Weights of a small mixture-of-experts language model, trained from scratch on English Wikipedia.
Size: 8 layers, vocabulary 2048, 16.1M parameters.
Experts: 256 experts in each of 7 layers, 32 GELU neurons an expert, 8 picks a token, a sigmoid router.
Training: a variant of Muon for the experts, 702M tokens, 2677 steps.
Below are experts of layer 5 (counted from 0) of a mixture-of-experts language model. Rows are named router (the router's row for the expert), up (a neuron's input weights, with its number), down (a neuron's output weights, with its number) and show model dimensions 0-127. Each number is 500 + 25 x the weight over its row's rms, rounded and kept within 0 to 999. Numbers have three digits each.
After each expert's rows: a language model's description of what the expert responds to; "raises" lists some tokens whose logits its average output raises strongly, later layers aside. This comes from a sample of Wikipedia text that the model never trained on.

# expert 32
router:515497499492533453490541488440535518516504508492468450487516500507533521493524509501493513434513518480485483528508485495475566525521495491498478485549496468441508463470513515505511520489497523485501515514537506534464461501515524458571510525511512486531516516501482516454526481530512507515480472498507535506515506531505510466494496433477496472486501501511513483466544469487511481499502
up0:498490524523563483525509490505489473536518537500474519503542500483509518476470515506497472538538529456479511506511503446480518510463520500542491507511483512462534460520500510530531500500502530510508536468485490521489489509505497488489477484479468553528498486533519504456483516512485486451491487516478469492453542526492525465464484488464486538503525520472472467474519500440523534469472
down0:499495511476499511507524486462491508523528470530541497464474477489508475494539493438504545483508494527534428510482535549540449505517515497439490531487535492522454557544481493469476459523474480497499488488488479515489514496481506492520507494465515491504523508452513496506505505510515511523514529492502513513514496506494483462530479509476504498485491468536525522469460462477498543529534
What it handles: Capital A or An at sentence or cell start, both the article and name beginnings like A-shkash, A-strid, A-TP.
raises: "pp", "ld", "uthor"

# expert 7
router:537502521485508488501530526519550484488519512467517511489550523537488526471511503503529532494528543468521488522492494461466484509557474538536490501513512485485537484444461511505530486486475500496487493493457469481475477513461520468465492495531528493540548528471500531516484492503486456497486481475557489542480518522490528465496504470492488475485462523531497483458534504485499524485492
up0:498488537500428486485496502508489493504526487541472519492524478526502512528459509519531545448513501494483476465478495433470498488458521554505542517468503444455525507489531515496531523476555501491501509503495504501476487520486511475481504475495442531495487528486520517512483521536492482478488528457515524502535528479506536457498500524519462519518508465522495539497482518510504477495497
down0:527529490474516513527558484528491514511482501448510493511557524499489511468514527502492505508509513469514497516504516492467507476525489497477481519520485539504533508545510503491494514508483486482489491469504512481490500501458506462514522466480449549458498509485504533558491527471481452489558476490486479525427526527440511503499494473537459499484453521494499516508551500492485523518511
What it handles: Word pieces ter, if, ow and word-initial pre or inter, as in Char-ter, ex-ter-ior, premiere, previously, kn-ow-ledge, I-ow-a.
raises: "mp", "p", "bum"

# expert 41
router:490510469532500434481485487500538538495508524485486511484530507512475523470527492525539517470533491512468506525490488486516543512528532527516460496493538483484508476458468530522519515458467539457523502498500466514466451519482500490518534498520498474505531499445511529504524523532529499528457457488518458541533491475503520491494513466490468484488438517526506500470497500470520501502502
up0:449497520480490466495415472463498514499457445518488560516512532490492468493470468544516522504484470528500528501499536525462473515502497444524506502482521536477486506491541508508475461521489485518477533493537491500512502540492549504510507535499530523504511494536470545493479510481493504538495490535498456507498522509510517502525479459495499494516526500506500461488513491495539494454506
down0:485452469486503551480508536541467486572508492505556464481481495460452494465473504457484469491516531464431507505482490484496545521471501514513470460520500482475519502492517498492465516476472517514470479531518538511505476487531468520515549510476515512512449523524507504492472483516503500524520508497536534488520482549470506500506496504487494512512502527489502534500506490514497549515506
What it handles: K and k pieces and nearby syllables in names and words, such as b-ask-etball, Balk-an, Bak-k-er, capital K starting names.
raises: "ent", "ers", "ues", "lect"

# expert 54
router:513477513503541449480511515455540504473523522479494459498511507497554522507521502479537494485522520493483492520495501504453485525513505483501496475567565485483549505485494515455528514500455468496464470527532522490438501500480524463519536491528523488491517487491513528517525481488542467527480451492496518551506514527481496497495528457496479493483525536499521497515515457497488493498482
up0:508496494487489520518504466525500520533470502505540488485559472456487480492505534515509508513491521540509510529486514449461508506505501460529493501503482500495441569508483509516491476509524512514492490504495516501490497485514511462468521494481534558466472508523522461513477487545515472501515512508523558515525481498505506485456540532452483465461515504478446528436504475489488492498494
down0:512528472480522513443515495510539478483564510517512523500494560513457541512481522496484492484538475480533493499506484514497488492503519566491502489514501482498483505499464474508492509479462502477508504550512525469513489499496469560502490486524533465475484487472500484475464524459507541515472455489476502517489516467537491496503475476563529491544481513472497498550495519507514480457477
What it handles: The piece ir inside words, as in thirty, choir, virtually, Pereira, plus other pieces and dashes in Slavic or South Asian names.
raises: "lement", "pis", "lish"

# expert 8
router:511504495535497454506532503453542515481484525500456493468516497510526520465550490493536502463512541467515461533487467500448526543510486504526497473528549493475537451504469538516512503493457499456493506484524471517479474482481520490528534516533522452509517509476508522467510501514551505502476479493526507535485510527480514495515488462474492481464478518524518464477530469507500502512487
up3:518461524536519484503490478490538505489504485518489503488479476545475521473472523466481470514538490521512492503480470505481485461478489459481501471513513542441533451487525499507516528498533502501517522515493554454479458523489465471531517490527537459503491461493500545484547496504492532479487509470475483517513502509531546488489486499504465487539455538500490493535517556509476483510481
down3:497527489462533503478472548480521492503522560482481531501546468478507514498483485530506509467477569478502512528504519504524503503475517515501498508542480495526491510478513469490496474508474435527504517503448483520509514510504492499499474539490466494439503494457537495508482465490502498480522505547507565508506485504527518519535466555514488493462521510509529503483467506470520457468511
What it handles: Closing === of subsection headings, table cell pipes, en dashes in lists, and capitalized sentence starters like The, Man Booker.
raises: "ș", "ț", "ł"

# expert 23
router:533498535491531464487506577479514498485498491519473471458507528489521547480523503507525538486487534453455464496495461457457529525515469503518458477513514515500528466471487527549500496479474504478490536545484513527480493513466505507498556508507506485517510513451463513509509483543518471484505511475519517516505507511503495447505501495498468481492481535500527513452518504498492537515473
up0:491527521456498495519512479533460529539479488521489517496513494525504469500483519519535450481497495523490484505520436472530481451542490502466563491509500499510483500487507525485528496492552521511463485523498524488517535480526496473503505512509525520476462475520502520506479528472419488496457495476540463494494516496534512472492510509529475500492463496504494491490519576505522538494470
down0:514492503532472509547519491491546518475500524495483499520501490526539520545513494499471522486545471440477512528535548477467477493499473490494551524477509504474509515539514499479548514492495513495542521497474502468497497483462515466486498487492549505484521471489476517456505496532481504498521515485474501515439496467494495481483472480446584526494501499522533500476478459482503505490514
What it handles: Second pieces of words after a first fragment, mostly ut and om, such as a-ut-obiography, an-om-alies, Ambassador, plus out and com.
raises: "hn", "ich", "wn"